Experts of a small language model.
Training: 368M tokens, 5619 steps.
Below are experts of layer 8 (counted from 0) of a mixture-of-experts language model. Rows are named router (the router's row for the expert), up (a neuron's input weights, with its number), down (a neuron's output weights, with its number) and show model dimensions 96-191. Each number is 128 + 24 x the weight over its row's rms, rounded and kept within 0 to 255.
Before each expert's rows: "mostly gets" lists some tokens that are sent to it at least half of the time; "comes before" lists some tokens at least twice as common just after its tokens as in all text. This comes from a sample of Wikipedia text that the model never trained on. Tokens count by the router's weight.

# expert 3
mostly gets: " March ", " April ", " January ", " August ", " June ", " November "
comes before: ".", " | ", ", ", "1", "–", "2"
router [ 98 118 113 130 166  85 132 121 159 107 131 150 153  86 129 117 106 108 131 127 138 147 141 139 118 120 152 115 110 132 111  76 162 122 145 145  98 143  99 129 137 120 139 117 114 136 115  91 122 102 180  96 131 143 140 125 157 143 133 117 131 180 117 171  99 149 111 122  99 115 174 146 102 140  74 136 147 138 100 127 133 162 142 121 128 100 118 116 139 168  85 116 124 126 172 130]
up0 [114 117 117 134 147 131 101 119 104 176 127 130 143 147 142 138 125 129 111 111 174 119 129 163 181  88 106 169 108 115 151 150 106 140 141 111 135 110 108 157 149 104 152 109 164 108 109 118 128 106 130 159  89  98 115 157 126 126 151 172 120 158 135  91 100 120 133 116 129 178 104 128 118 152 100  66 136 145 146 123 127 122 137 106 103  89 138 132 125  71 118 118 168 121 116 167]
down0 [110 128 115  99 149 137 123 130 166 159 132 166 162 124 127 123  74 134 133 109 160 126 141 110 132 119 157 118 102 133 140 149 116 108 153 151 116 153 162 108 155 114 147 124 115 142 101 100  90 103 158 154 141 159 119  92 124 117 148 166 120 136 158 147  89 121 157 143  94 130  96 112 138 115 157  78 158 131 153 119  97 134 112 109 123 166 107 101 115 138 131 147 124 141 136 146]
up1 [143 142  97 176 170  92 126 143 129 151 135 118  84 128 162 143 129 134 117 109 139 118  85 130 130 130  95 121 117 178 105 107 170 136 129 173 141 150 156 103 121  97 162 159 112  88 134 123 115 144 108 120  77  81  88 110 130 111 127 109 103 106 144 107 133  99 154 123 141 116 164 154 124 172 157 151 155  98 114 143 136 118 120 132 108 105 120 178  90 147 171 101 119 145 127 178]
down1 [121 147 110 120 108 149 130 116 117 112 129 153 144 133 142 137 171 133 152 144 111  73 130 134  89 157 107  92 129 150 156  84 117 162 104 127 115 170 123  98 165 140 146 143  80 126 124 158  87 112 154 168  83 132 140 151 132 154 136 136 151 118 122 108 136 139 166 132 195 101 151 152  99 128 150 126 113 123 141 112  94 107 115 169 113 143 108 131 100 103 149 139 126 155 143 108]
up2 [129 116 105 138 143 112 154  92 140 125 118 101 137  88  88 124 140 119 149  94 106  64 125 110 113 132 128 122 184  91 130 146 141 144 123 102 125 122 141  89 147 152 137 141 143 132  77 114 122 125 172 140 109 132 108 121 144 133 154  97 100 160 106 123  91 127 135 108 153 133 135 138 118 119 130 146 126  76 146 144 145 136 107 110 140 149 178 119  99 108 143 132 148 136  94 134]
down2 [149 141 125 140 102 114 157 107 144 118 143 189 122 134 131 141 145 143 128 142 139 127 169 138 132 154  86 164 174 108 139 183  98 150 175 110  92 130  96 151 142 119 120 135 102 140 150 141 139  87 127 133 161 152 123 148 131 149 129 127 135 119 152 129 124 162 136 135 117 134 119 116 156 113 119 118 170 137  81 154 122 115 150  98 121  84  93 128 157 102 141 131 100 152 150 129]
up3 [120 134 138 120 128 144 160 127 108  74 131 147 192  75 145  78 104 112 142 133 118 151 128 139 156 128 149 117 120 105 135 148 132 138 117 131 159 153 108 120  98 116 133 140 107 120 140 121 150 116  97 154 156 129 157 131 111 114 122 142 144 165 115 134 141 140 144 111 141  94  98 112 125 141 114 141 121  55 138 117 104 172 150 124 113  95 157 131 116 137 165 158 156 131 118 114]
down3 [156 117 114 131 147 106 137 159 125 128 118 144 127 100  91  97 135 106 146 137 107 162  60 150 145 110 103 134 145 108  84 126 120 124 146 135 116 139 123 174 120 157 103 132 157 147 149 151 110 114 144 132 153  80  96 163 105 131 110 151 104 133 106 115 111  73 134 147 122 114 145 128 105 140 154 165 132 151 116 171 112 165 105 126 124  88 173 116 121 137 150  95 172 157 123 103]
up4 [142 157 127  88 150 136 117 115 111 161 145 119 157 136 124 101 115 142 114  87  73 116 150 148 125 167 155 115 115 156 135 145 101 116 117 107 137 126 117 161 145  69 142 122 173 102 108  98 116 116 125 120 119 134  86 130 134 125 119 103 123 144 112 156 169 137  90 137 125 151  87 185 101 184 120 172 144 131 124 179 119 150 111 138 168 114 104 145 149  97 121 133 105 160  78 129]
down4 [141  93 108 136 108 134 108  95 196 107 176 129 124 117  98 145 174 138 166 172  96 140 166 109 167 133 103 125 142 121 115 151 135 138 136 161 143 123 129 126  91  84 123 115 101  90 128 131  97 155 135 183  95 119 130 159 107  98 149 108 157  93 128 160 135 114 128  80 152 113  92 128 135 153 114 119 132 120 177 110 112 109 157 135 124 149 133 107 145 144 108  94 119 127 141 101]
up5 [124 127 125 135 144 100 138 168 110 108 129 141 141  73 125 142 120  91  92 146 120  92 135 123 123 154 100 114 109 114 124 139 112 147 137 150 112  86  89 144 139 126 121 105 135 100 100 140 109 115 135 110 155 124 137 113 137  82 185 120  90 134 137 175 109 151 142 150 134 108 186 133 107 160 124 130  95 129 179 125 121 169 116 117 128  96 165  96  87 109 141 119 154 185  99 147]
down5 [142 115  92 109 143 110 157  66 144 137 113 123 151  75 120 146 152 117  68 116 167 126 170 141 118 140 137 173 126 117 103 142 119 134 132 102 103 143 159 131 126 144 157 111 125 122  76 124 145 152 131 109 116  96 130 174 142  91 155  82  95 145 125 132 114 146 132 100 121  77 116 166 112  83 116 139 124 109 144 107 116 130 126  90 129 116 114 156 139 172 134 105 158 131 162 128]
up6 [119 101 109 155 142 117 148 103 147 157 148  86 173 107  92 116 100 136  75 108 107 117 133 134 109  98 149 126 142 174 117 103 107 154 126 161 138 117  98 148 131  98 127 103 106 126 130 173 106 110 135  86  92 144 110 134 106  91 128 172 131 161 103 122 112  95 108 121 170 124 132 147 129 121 114  80 179 122  93 148 126 169 115 174 133  97 130 119 127 126  80 104 152 105  92 149]
down6 [ 99 149 140 117 106 145 142 102 145 141  96  91 122 101  89 150  92 154 125 113 122 124 108 157 124 138 143 108 129 139 154  93 124  97 128 135 156 101 101 115 124  85 134 127 114 112 121 121  96  88 150 131 127 152 107 103 113 158 145 136 132 126  93 120 120 110 135 137 164 103 137 168 136 142 117  86 138 150 150  83 128 137 172 156 109  86 122 134 140 129  86 116 175 117 117 164]
up7 [115 117 137 177 153 152 171 131 134 153 106 131 116 132 147 119 152 166 133 112 167 160  90 122 118 134 134 153  90 112 127 153 137  98 113 114  99 123  87 157 112 114 134 130 125 143  79 141 140 152 177 178 161 149 113 111 157 121 120 122 172 144 131 110 117 104 155 151 145  94 110 146 152 132 129 132 138  88 107 101 161 126 110 114 131  98 115 133 143 145 136  83 117 106 114 173]
down7 [155 120  94 136 132  78  62 159 120 114 149 136 160  97 134 116 127 149 127 171 124 125 153 159  82 120 147 149 125 171 128 133 135 106 121 123 136 107  56 109 118 123 140 147 114 140 138  82 124 139 167 117 150 139 124 134 207 108 114 116  89  97 118 110 116 121  94 125 128  88  97 120 138 124 157 172 175 144 170 123  50 139 122 146 122 131  65 129 148 157 133 119 123 114 131 127]
up8 [138 114  99 120 156 136 165 139 162 107 121 123 173 113 105 127 126 103  94 126 147 146 123 116 159 141 137  97  80 181 142 129 143  94 132 132 127 158 106 131 136 138 149 122 137 127 105 177 106  98 154 139 130 150 132 111 125 158 135 109 122 178 141 107 177 143 120 181 146  88 109 138 154 111 125 155 184 107 127 159 137 114 148 142 112 126 164 112  86  95 115 141 127 110 142 108]
down8 [126 122 131 160  99 120 111 144 109 119 116 140 125 131 149 105 112  83 156 105 110 146  94 108 147  66 158 123 112 159 142 106 127 138 119  89 103 142  97 116 135  98 165 117 109 125 134 155 159 123 113 131 185  86 147 106 127 143 149 155 148 120  95  96 103 138 113 148 135 116 130 117 115 185 149 131 152 154 124 144 140 126 129 168 130 110 145 105 156 136 125  98 138  94 138  91]
up9 [140 160 145 130 113 108 126 132 135 115 197 141 164 141 116 142 126 124 133 132 143  68 121 156 117 103 153  94  77 151 169 130 133 107 159 111 126 113  92 126 124 120 124 131 148 131 112 137 123 140 145 125 137 105  92 117 145  84  94 126  70 144 135 145 109 106  85 171 111 102 128 162 156 153 149 171 131 116  77 134 143 105 116 146 115  85  77 157 104 131 120 127  98 126  64 127]
down9 [149 135 141 106 111 134  97 125 156 107 163 144 119  73 126 132 127 136 156 104 104 139 175 116 115 109 121 146 103 125 127 119  78 180 134  86 104 144 123 140 133 147 152 128 152  86  88 117 134 170 101 128 150 131 104  76 142 104 132 134 103 135 152 120 123 118 138 137 143 113 137 103 149 126 144 106 177 162 110  78 100 175 155 114 140 127 150 144 114 115 104 112 159 127  97 130]
up10 [165 133 139  38 139 110 151 151 150 124 122 117 149 125 116 122 103 131 153 113 129 104 107 100 134 147 117 104 147 114 102  78 138 131 147 171 127 121 122  95 160 155 111 139 111  78 165 120  96 121 133 139  97 114 148 129 130 117 143  93 157 141 162 124 140 134 172  65 183 162 135 132 133 151  99 101 105 150 151 119 144 157  82 161 143 117 117 134 118 121 129  91 174 157 162 162]
down10 [102 125 165 138 146 112 111  73 127 130 112 141 131 167  96  85 134 123 108 154 134 138 148 114 142 137 149 163 109 113 136 175 103 126 115 163 157  93  71 125 122 110 177 140 174 103 118  90 104 124  99 167 121 138 123 146 123 114 147 127 108 140  69 128  94 137 150 105 129 105 160 145  96  83 136 148 139 122  99  94 128 125 144 120 102 104 116 136 137 134 121 116 118 138 163 132]

# expert 0
mostly gets: " United States", " people", "\",", " season", " years", " game"
comes before: "\n", ".", " and", ",", ", and", ")"
router [118 131 144 116 149 128  88 120 152 161 139  56 122 115 142 118  86 142 127 178 124 148 129 117 105 117  95 143  86 106 147 132 144 147 167  97 165 157 118 146 103 167 131 107 140 136 104 159 143 109 101 133 110 112 126  87 146 117 127 139 122 122  66 105  83 107 129 150 140 133 124 171 143  70 144 159 127  69 122 129 149 103  97 139 138 150 140 114 139 147 122 138 112 167 149 111]
up0 [104  98 125 114 105 133 111  97  96 126 119 127 125  98 126 118 118  85 154 109 145 121 110 108 173 124  99 132 124 154 132 126 113 116 138 109 106 122 107 153 112 136 114 117 137 152  98 152  88 125 113 112 124 157  87  87 131  98 140 121 104 113 105 121 103 149 140 151 114  94 142 133 127 164 149 136  74 121 137 148 132 106 142 110 146 132 128 129 132  93 130 156 107 146  92 137]
down0 [109 135  82 140 130 143 155 116 157 107 126 156 158 139  88 184 135 179  83 138 179 129 128 109 140 120 164 131 173 100 144 127 160 114 131 105 162 137 111  94 141 102 137  93 160 134  83 172  96 109 117 110 120 105 107 102 123 167 141  87 120 118 118  90 112 114 132  91 119 132 149 146 146 162 132 145 131 146 125 151  91 136 139 141  87 148 113 189 106 184 114 113 148 153 119 174]
up1 [110 101 167 154  95 158 141 142 140 141 118 146 163  68 173 133 140 102 144  63 135 135 176 129 112 141 125 100 124 148 143 144 113 180 134 136 130 120 139 115  99 134  71  99 114 110 169 108 141 194 107  80 103 131 111 111 106 103 138 117 150 129 138  96 136 138 111 122 158 116 109 114 156 111 133 120 136 157 104 138 122 121 106  99 145 110 117 139  96 139 156 130 145 149  95 176]
down1 [128 115 144 163 121 170 146  92 123 125 128 125 150 150 113 127 152 109 145 124 121 131 137 152 114 142 118 119 148 125 137  96  98 104 131 151  77 139  87 149 162 114 110 137 180 104 168 105 115 140 145 129 117 119 127  95 102 125 114 134 158 134 117 149 120 104 107 103 153 137  97 152  88  91 132 122 122 109  80 154 102  93 115 137 163  93 188 127 103 131 162 128 140 140 140 176]
up2 [ 89 167 145 153 111 128 126 160 121 132 145 137 178 114 157 125 145 149 142 203  84 106  94 153 122 112 131 134  74 156 154 150  86 120 108 109 104 124 136 156 112 138 148  84 155 172 136 154 135  81 112 117 122 118 140 116 170 147 202 143 168 137 129 161  95 113 109 105 142 120 127 113 100 115 122 166 168 156 131 137 160 121 125 124 136 107  87 116 138  99 137 128 138 117 121 148]
down2 [155 132 104 171 117  70 125 158 119 155 129 166 115 136 136 121 126  92 142  80 118 155 141 171 152 108 156 192 143 124 113 141 125 136 158 123  81 163 161  99 127 108 129 118  86 112 155 162 118 171 136 123 131  94 131 135 138 162 128 140 139 145 139 133 125 124 122 121 158 162 132  76 110 137 137 109  97 131 124 129 105 167 172 153 117 100 108 119 133 143 152 121 137 118 119 130]
up3 [137 125 127 164 137 122 125 110 135 141 146 145 127 139  94 141  88 120 104 153 139 134 133  98 128 135 137 131 138 164  84 130 121 116 122 140 138 124 134 142 143 120 138 114 142 131 169 121 101 128 142 128  69 142 104 116  48 121  80 160 132 100 128  77 129 100 171 140 156  92 153 146 138  86 132 137 141 120  88 142 126 163 144 143 112 103  86 118 131 179 152 111 152 148 122 150]
down3 [145 103 142 142 121 131 165 102 140 133 126 135 178 121 109 134 116  95 128 106 125 101 108 138 116 125 108 147 134  70 114 138 123 125 131 133 128 136 116 101 140 136 138 141 113 159 144 164 147 134 118 120  86 123 140 120 136 164 137 157 170 153 135 124 160 118 162 136 123  74 127 106  76  93 153 120 121 174  89  89 112 129 168 137 151 127 134 185 135 132 135 134 150  83 104 122]
up4 [163 167  93 131 149 155  94 156 119 156 132 104  79 139 138  86 139 109 109 129 111 126 136 178 104 165 171 146  93 116  97 117 176 117 161 138 142 161 143  81 117 150  94 105 125 112 124 106 138 154 120 114 122 125 131 123 117 124 164 101 145 164 114 118 149 153 147 130 143  91  97 171 108  71 150 169  90  98 113 122  62 104 133 173 135 103  87 138  93 142 137 111 140 136 123 153]
down4 [120 125  77 147 130 117 158 142 123 108 100 127 110 139 142 147  82 173 148 120 134  96 137 100 135 106 145 123 135  92 124 138 105 145 142 156 105 108 126 110 156 155 102 119 127  85 155 110 111 141 164 183 147 129 128 120 118 109  99 138 150 131 124  97 126 115 153 109 151  77 152 112 130 143 105  58 156  78 151 130 125 111 110 141  92 100 167 149 113 103 132 167  93 128 147 118]
up5 [124 119 127 149 153 127 129 118 134 105 123 122 103 121 147 131 123 105  86 100 104 104 134 140 149 156 115 135 111 130 128 105 161 125 163 150 179 160 133  93 189 126 113  92 126 144 130 129  97 116 117  72 111 168 122  94 137 139 136 157  96 114 141  95 152 184 103 108  87 128 101 146  90 143 122 158 167 140 137 147  94 114 182 158 116 157 140 164 173 116 115  88 101 105 100 127]
down5 [175 129 144 101 111 126 126 136  81 131 174 152 154 119 171 144 156  86 164 135 135 151 139 133 134  96 131  97 148 148 143 163 129 137 125 139  71 164 139 111 126  54 160 150 126 139 129 101  88 173 164 114  97 105 139 113 129 109 106 155  66 126 131 141 117 130 143 149 130 135 141  60 112  98 134 111 118 139 121 129  94 144 126 121 165 128 135  97 135 102  91  87 135 125 110 130]
up6 [164 163 161 106 144 173  93 171  98 153 159 131 114 125 105 172 123 157 130 138 131 139 152 117 145  97 126 137 115 176 128 139 141 106 132 122  92  87 146 137 157 164 140 140 161 107 131  98 130 137 133 107 119  86 134 135 144 129 116 151 134 113 150 100 159  99 126 112 111 180 111  70 154 124 124 104 157 107 155 123 152 122 121  97 156 147 135  98 105 151 160 154 145 161 134  88]
down6 [ 65  82 124 138 131 102 138  90 156 152 145 115 122 167  96 166 102 173 121 118 139 111 135 103 114 111 134 139  88 150 138 166  86 102 126 139 103  98  86 142 131 103 153 141 121 141 142  86 159 117 151  95 104 149 101 136 158 142 121 127 124 139 127 131 145 152 162 135 145 139  86 136 155 142 141 143 115 102 124 119  99  90  90 104 119 137 109 144  94 105 120 135 125 165 100 139]
up7 [ 92 106 115 114 150 136 106 167 125 117 111 111 114 141 155 137 129 158 131 122 118  75 144 166 117  82 133 114 123 164 103 150 104 110 162 123 117 121  54 156 114 118 119  99 108 121 109 152 164 122 161 110 121 128 121 165 119 152 122  83 100 144 138 111 110 155  98 128 139 143 152 102 131 114 167 120 115 109 128 144 173 106 120 130 112 135 135 170 146 179 111  95 137 124  91 108]
down7 [101  99 135 160 119 159 140 147 101 146  59 140 123 116 127  85 147 123 140 126 111 120  86  91 134 139 128 145 153 138 136 140 112 104  87 143 118 160 111 140 117  98 164 110  89 122 152 133 117 100  79 170  81 154 123 146 151 149 133  97 113 112 175 107 124 115 100 127 122 104 139 138 103 110 138 161 112 121 162 154  89 147 174 148 153 159  80 155 162 161  86 135 140 124 143 112]
up8 [ 98 117 129 125 137 109 119 102 142 140 111 107 176 114 123 143  81 103 112 153 149  48 140  96 106 159 137 156 152 143 133 137 102 149 167 133 127 150 136 134 133 133 147 119  77 163 135 113 110  81 164 115 153 108 151 153 124 130 129 130  99 118 136 135 135 168 144 112  89  99 107  94 127 130  99 178 151 121 110  97 114 166 109 123 153 109  99 137 149 131 122 108 133 135 146 126]
down8 [136 120 120  99 147 157 100 134 124 105 133 139 127 133  96 159 124 149 135  96 154 116 137 132  97 147 126 128 132  90  88 127 119 145 119 126 143 123 125 120 174 162 141 113 125 143 129 133 112 145 160 144 110 113  96 173 145 156 127 122 135 177  77 142 103 154 148 131 107 114 103 106 140 137 157 128 100 102 100 112  95 130  93 133 147 141 137 106 141 154 160 132  73 139 126 149]
up9 [125 120 134 108 193 153 118 162 136 153 100  86 168  80 111 105 134 117 121 156 160 111 139 120 175 142 158 105 129 143 111 131 153 150 114  92 105  79 154 155 105 137 119 128 136 164  99 100 147  93 137 139 115 127 116  82  87  97 119 166 114 114 111  66 147 135 112 116 102 123  79 118 123 150 146 149 141 105 100  99 122 147 169 143 136 143  82 118 121 158 129 138 147 125 128 111]
down9 [126 120 177 110 134  76 120 151 167 112 131 146  87 171 110 169 116 133 161 125 131 155  99 134 102 147 122  94 134 129 164 109 152 126 137  94 176 118 113 157 143 145 166 110 153  98 150 116 122 123 134 102 143 110 134 122 168  91 129 112 142 142 119 147 142 174 146 140 151 163 131 125  68 105 122 116 168 112 136 129 100  88 137 117 137 125 159 141 114 131 138 138 118 165 146  95]
up10 [126 143 145 115 137 132 154 139 121 131 126 115 134 131 113 153 134  99 142 111 104  84 125  90 151  91 152 109 150 167 160 118  99 116 131 175 133  82  98 137 137 173 130 118 183 148 105 162 164 110 105  75 133  97 130 106 121 142 138  94 126 104  72 126 128 130 129 144 153 106 137 118 130 105 152 145 144  99 106  94 152 126 136 150 191 104 127 154  73 126 115 179 121 159 123  84]
down10 [125  97 116 119 136 121 142 154 124 129 139 106  86 175 145  97 136 128 145 139 114 168 131 156 153 125 117  91 157 146 115  99 149 129 133 124 128 160 152  67 112 141 151 169  90 117 117 116 184  93 135 129 109 120 158  71 149 152 102 142  95 114 154 129 115 123 131 129 114  94  86 127 153 101 144 102 122 127 120 162 113 122 110 204 139 125 141 132 131 126 173 119 146 123 126 131]

# expert 5
mostly gets: "\n\n", "\n", "==", ").", " ==", "\"."
comes before: "\n\n", "\n", " The", "The", "| ", "-"
router [150  86 140 140 105  96 129  99 149 128 129 119 134 118 153 134  95  67 165  72 147 155 145 133 142 168 114 166 140  93 124 133 179 105  85 156 131 108 140  88 101 151 103  86 127 147 150 165 105 143 127 145 127 128 124  79 157 128 140 153 122 157 128 142 157 147 124  76 137 129 144 115  95 111 102 130 143 105 139 111 125 108 116 119  80 100 136 158 114 198  89 130 132 147 134 123]
up0 [150 102 104 137 183 165 133 115 153 163 121 131 156 138 111 100 154 151  98 158 107 168 112 109 138 132  93 132  85 145 169 107 112 132 153 107 131 118 111 150 130 120 117 125 119 135 113 104 137 122 143 123 117 160 104 142 116 107 166 133 117 104 136 101 115 131 128 137 119 178 108 157 167 108  97 136  84  92 124  82 170 151 125 147 136 125 115 108 103 125 136 133 119 135 129 104]
down0 [127 121 113 136 133 128 130 148 156 100 176 122 115 122  80 155 166 121 137 103 150 117 122  89 116  92 104 107  94 151 130 164 154 113 140 141 123 156 133 127 183  86  99 128 118 138 144 109 134  78 151 109 131 171 111 108 142 131 124 128 164 114 103 129 174 154 127 105 130 123 116 118 163 126 115  68 164 169 136  95 114 142 128 109 102 141 150 164 112  93 136 151 119 144 112 110]
up1 [112 119 120 145 106 112 132 154 119 147 111 115 128 115 134 116 131 109 139 124 119 156 130 106 168 140 108 177 139  96 155  89 108 117 141 139 157 148 167  89  90 107 145 162 143 122 113 106 168 170 112 124 110 124 128 100 139 153 163 124 137 103 132 149 122  77 128 149 176 123 139 107  93  76  81 106 115 107 161 129 168 135 120 188 108 125 114 102 154 150 161 100 151 168 106 110]
down1 [111 152 108 141 151 153 135 160 126 132 143 139 151 142 164 116 132 139 152 161 117 152 122 113 104 136 188 137 105 161 114 143 178  70  91 101 186 167 110 111 114 134 122 167 131 108 117 123 135 138 131  80  85 152 125  51 140 112 133 122 150 109 151 127 122 141 140 165 134 125 138 147  75 121 141 125 116 130 145 131 138 127 110 117 120 129 128 101 105 148  89 164 107  99 105 115]
up2 [103 151 150 182 150 123 122 102 140 101 146  62 129 118 139 132 174 128 153 127 133 129  66 134 160 123 153 142 156 151  80 135  92 137 141 157 140 154 139 115 136 144 128 104  67 131 127 138 110 140 105 142 107 189 133 101 126 154 125 166 159 143 108 119 101  96 122  88 134 203 125 123 122 172 111 146  91 124  81 136 114 129 160 130 111 134 114  93 121 115 108 143 116 108 114  89]
down2 [122 155 124 106 121 173 157 125 151 103 146 129 193 118 151 146 145 108 109 128 123 113  70 150 125 140 163 151 117 135 112 110 131 139 141 133 110 108 121 136 123 134 146 117 123 146 132 194 166  78  97 135 122 114  92 118 140 125 122 138 114  76 106 113 166 115  90 103 146 119 112 108 174 140 132 121 134 185 198 159 108 114 144 136 127 131 121 148  86 140 168 150 131  88 124 129]
up3 [143 130 151 105 138 141 175 145 140  82 142 130 148 166  95 112 151  97 146 115 163 134 131 119 117 103 116 116 129 139 114 151 143  63 141  85  64 120 125 117 119 123 150  94 165 127 145  75 115 153 153 126 139 120 118 101 125 128 143 149 113 128 130 111  99 140 149 103 107 151 133 139 115 113 177  97  99 102 120 161 124 132 140 123 135 149 141 150  96 122 157 113 143 112 110 126]
down3 [152 104 151 134 152 183 134 114 105 128 160  99 114 145 138 147  94 110  50 123 133 164 110 139  92 127 138 125 133 178 124 148 115 112 128  89  90 130 122 100 162 156  81  85 156 108 141 137 156 148 122 193 119 142 144 122  86 107 143 149  95 134 146 131 123 134 159 128 178 123 132 137 141 175 158 114  94 171 122 127 115 112 130 118 109 118 142 121 128 108 176 127 152 117 108 121]
up4 [ 93 149 111 131 152 123  91 148 126 136 167 127 133 141 168  56 154  94 141 170 132 116 113 126 128 118 148 147 109 140 123 145 159 134 130 124  97 111 135 126 101 139 135 134 138 189 127 102 162 144 107 115 133 118 148 117 113 187 130 149 114 148 141  93 153 103 124 135 136  85 107 152  94  91 101 127 138 143  88  96 116 101  87 134 114 130 123 145 108 124 121 173 124  89 131  99]
down4 [112 131 125 117 127 135 132 131 124 147 100 119 144 128 131 173 133 143  94 141 110  88 120  79 126 110 155  74 100 121 160 126 104  85 117 130 149 124 125 147 129 130 141 129 109 147 122 149 128 114 137 101 110 117 156 157 107  79 133 163 148 139 167 181 103  83 135  99  78 105 100 127 128 115 105 124 156 147  90 168  87 131 157 104 142 145 150 151 123 146 128 122 132 141 152 109]
up5 [125 144 140 143  97 125  93 124 132 130 123 129 140 130 124  97  97  83 121 105 110 108 100 132 108 147  81 106 127 140 116 162 126  61 122 144 150 122 129 122  86 108 148 125 115 146  98 135 113  64 126  80 114 155 138 126 141 120 130 117 164  97 112  96 123 126 115 126  99 122 128 148 114 110 119 119 152 139 107 114 133 149 141 128  87  85 154 116 184 109 143 177 148 153 100 139]
down5 [121 104 101 152 135 110 154 173 127 153 119 130 100 144 120 150  93 128 135 103 149 147  62 123 140 124 109 103 125 101  97 132 135 123 136 135 162 114 127 152  91  97 133  53 176 116 152 143  99 139 151  56 141 125 154 130  73 111 134 110  97 146 121 101 119  87  98 125 123  88 120 128 130 167 118 174 129 156 114 177 183  93 122 149 139 123 117 121 130 139 136 164 106  90 122 102]
up6 [110 125 137 105 119 166 151  73 181 130 155 113 109 124 126  97  91 135 179 127 151 118  94 135 114 113 143 109 136 153 126 124 172 127 115 117 157 136 139  94 122 128 117 122 171 166 156 158 164 108 127  84 142 121 123  87 172 153 148 128 138 178 125 116 125 150 118 110 124 151 166  93 172 155 164 132 124  93 130 140 133 117 105 144  97 123 123 134 135 109 115 153 156 102 125  92]
down6 [161  87 181 124  73 169 139 123 130 145 115 127 107 147  62 131  90 154 121  68 110 128 152  88 122 130  86 144 127 117 151 152 109 110 157 126 164 113 133 123  80 152  93 157 132 113  97 124 112 148 134 132 105 144 149 134 134 126 152 121 161 132 120 147 118 183 149 175 121 100 116 101  81 116 150 132 136  79 117 156 142 117 120 110 137 134  89 145  73 159 113 165 111 117 130 161]
up7 [114 108 125 125 122  94 144 169 109 145 148 105 106 162 116 151 113  93 158 100 151 105 135 155 135 133  96 178  94 172 107 158 140 111 146 124 138 140 144 133 148 155  82 115 130 149 105 159 115 121 114 148 122  99 114 115 127 116 122 101 163 164 109 141 131 152 140 123 160 126  90 112 162 130 139 164 146 167 123 124 165 109 148 146 117 106 131  98 112 145 115  96 134 103 119 105]
down7 [114  92 145 138 149 102 144 136 141 130 112 113 131 121  96 109 149 142 156 108 135 123  86 138 121 133 145 122 145 125 117 163 124 149 103 105 139 205 142 195  81 138 132 167 149 119 147 154 105 139 140 125 179 138 124 102 116 136 131 133 139 127 139 150 124 141 125 118  75 184  73 100 186 157 112  83 166 165 101 123 178 125 106 119 140 127 159 147 145  87 141 107  86 124 161 141]
up8 [135 106 117 126 113 128 136 162 136 136  98 169 132 133 129 153  98 136  85 115 164 134 147  86 119 130 109 157 109 154 148 132 106 139 121 145 133 117  96  88 144 125 123 106 117 165 136 170  96 140  93 122  84  72 161 130 127 107 140  80 137 122 140 140 146 165  95 126 102 133 145 147 130 179 120 123 136 132 111 137 160 167 124 145 115 151  98 154 153 144 113 100 100 128 154 138]
down8 [104 166 120 146 133 145 131 133 145 121 124 107 164 110 155 149 125  84 128 168 118 144 115 195 115 137 188 134 108 116 130 123 146 136  71 172 117 132 135  93 133 131 114 106 112 137 121 135 102 128 157 124 123 114 130 152  76 148 175 139 146 154 125 138 152 105 135 123  67  77 122 138 156 108 142 162 107 117 132 126 120 126 129 132 123 153 141 114 109 128 128 165  96 127 125  92]
up9 [103 147 166 137  77 125 119 102 128 140 111 181 116 152 153 119 131 122 120  90 127 142 138 131 122  87 141 128 108 119 121 170 152 104 109 168  81  80 116 144 103 110 125 134 150 123 134 119 153 136 151 135 150 144 154 161 112 123 125 102 137 114 117 105 164  82 138  48  99 114 142 135 111 124  99 147 152  83 148 124 141 145 135 115 149 146 153 164 139 105 104 104 125 121 168 144]
down9 [141 176 131 150 119 132 149 100 140 147 164 104 103  67 137 112 100 150 139  76 170 115 112 169 158 121 127 136 131 151  80 120 122 146 122 117 134 109 136 151 136 173 118 122 107  99 122 101 116 103  95 119 169 147 103 123 118 137 148 128 115 127 160 120 149 123 144 162 113  78 122 143 142 118 169 134 117 127 102 149 149  83 128 112 150 133 143  81 127 127 167 129 137 112 178 120]
up10 [158 106 129 152 138  88  97 121 144 117 128 172 121 124 159 150 154  73 100 145  83 151 161 140 133  98 155 129 138 123  98 149 112 113 141  92 143 137 152 124 112 158 120  77 128  99  97 132  84 124 142 148 113 118 110 119  96 108 119 130  98 137 127 137 142 104 120 147 141 134 121  90  93 155  67  94 106 104 131 141 162 151 129 151 194 116 156 124 123 150 126 140 147 125 162 102]
down10 [150  99 136  88 184 118 174  89 114 115 155  95 113 131 126 161 134 112 102 134 157 158 144 102 142 129 117 121 148 165 118 130 125 137 143 201 139 146 127 127 121 119 140 101 127 180 156 159 149 192 100  88 137 139 148 106 149 162 154 161 147 128 113 134 109 144 146 127 123 115 162 122 113 112 150 148 123 146  98 153 150 147 131  81  70  97 149 101 106 110 175 150 155  96 117 113]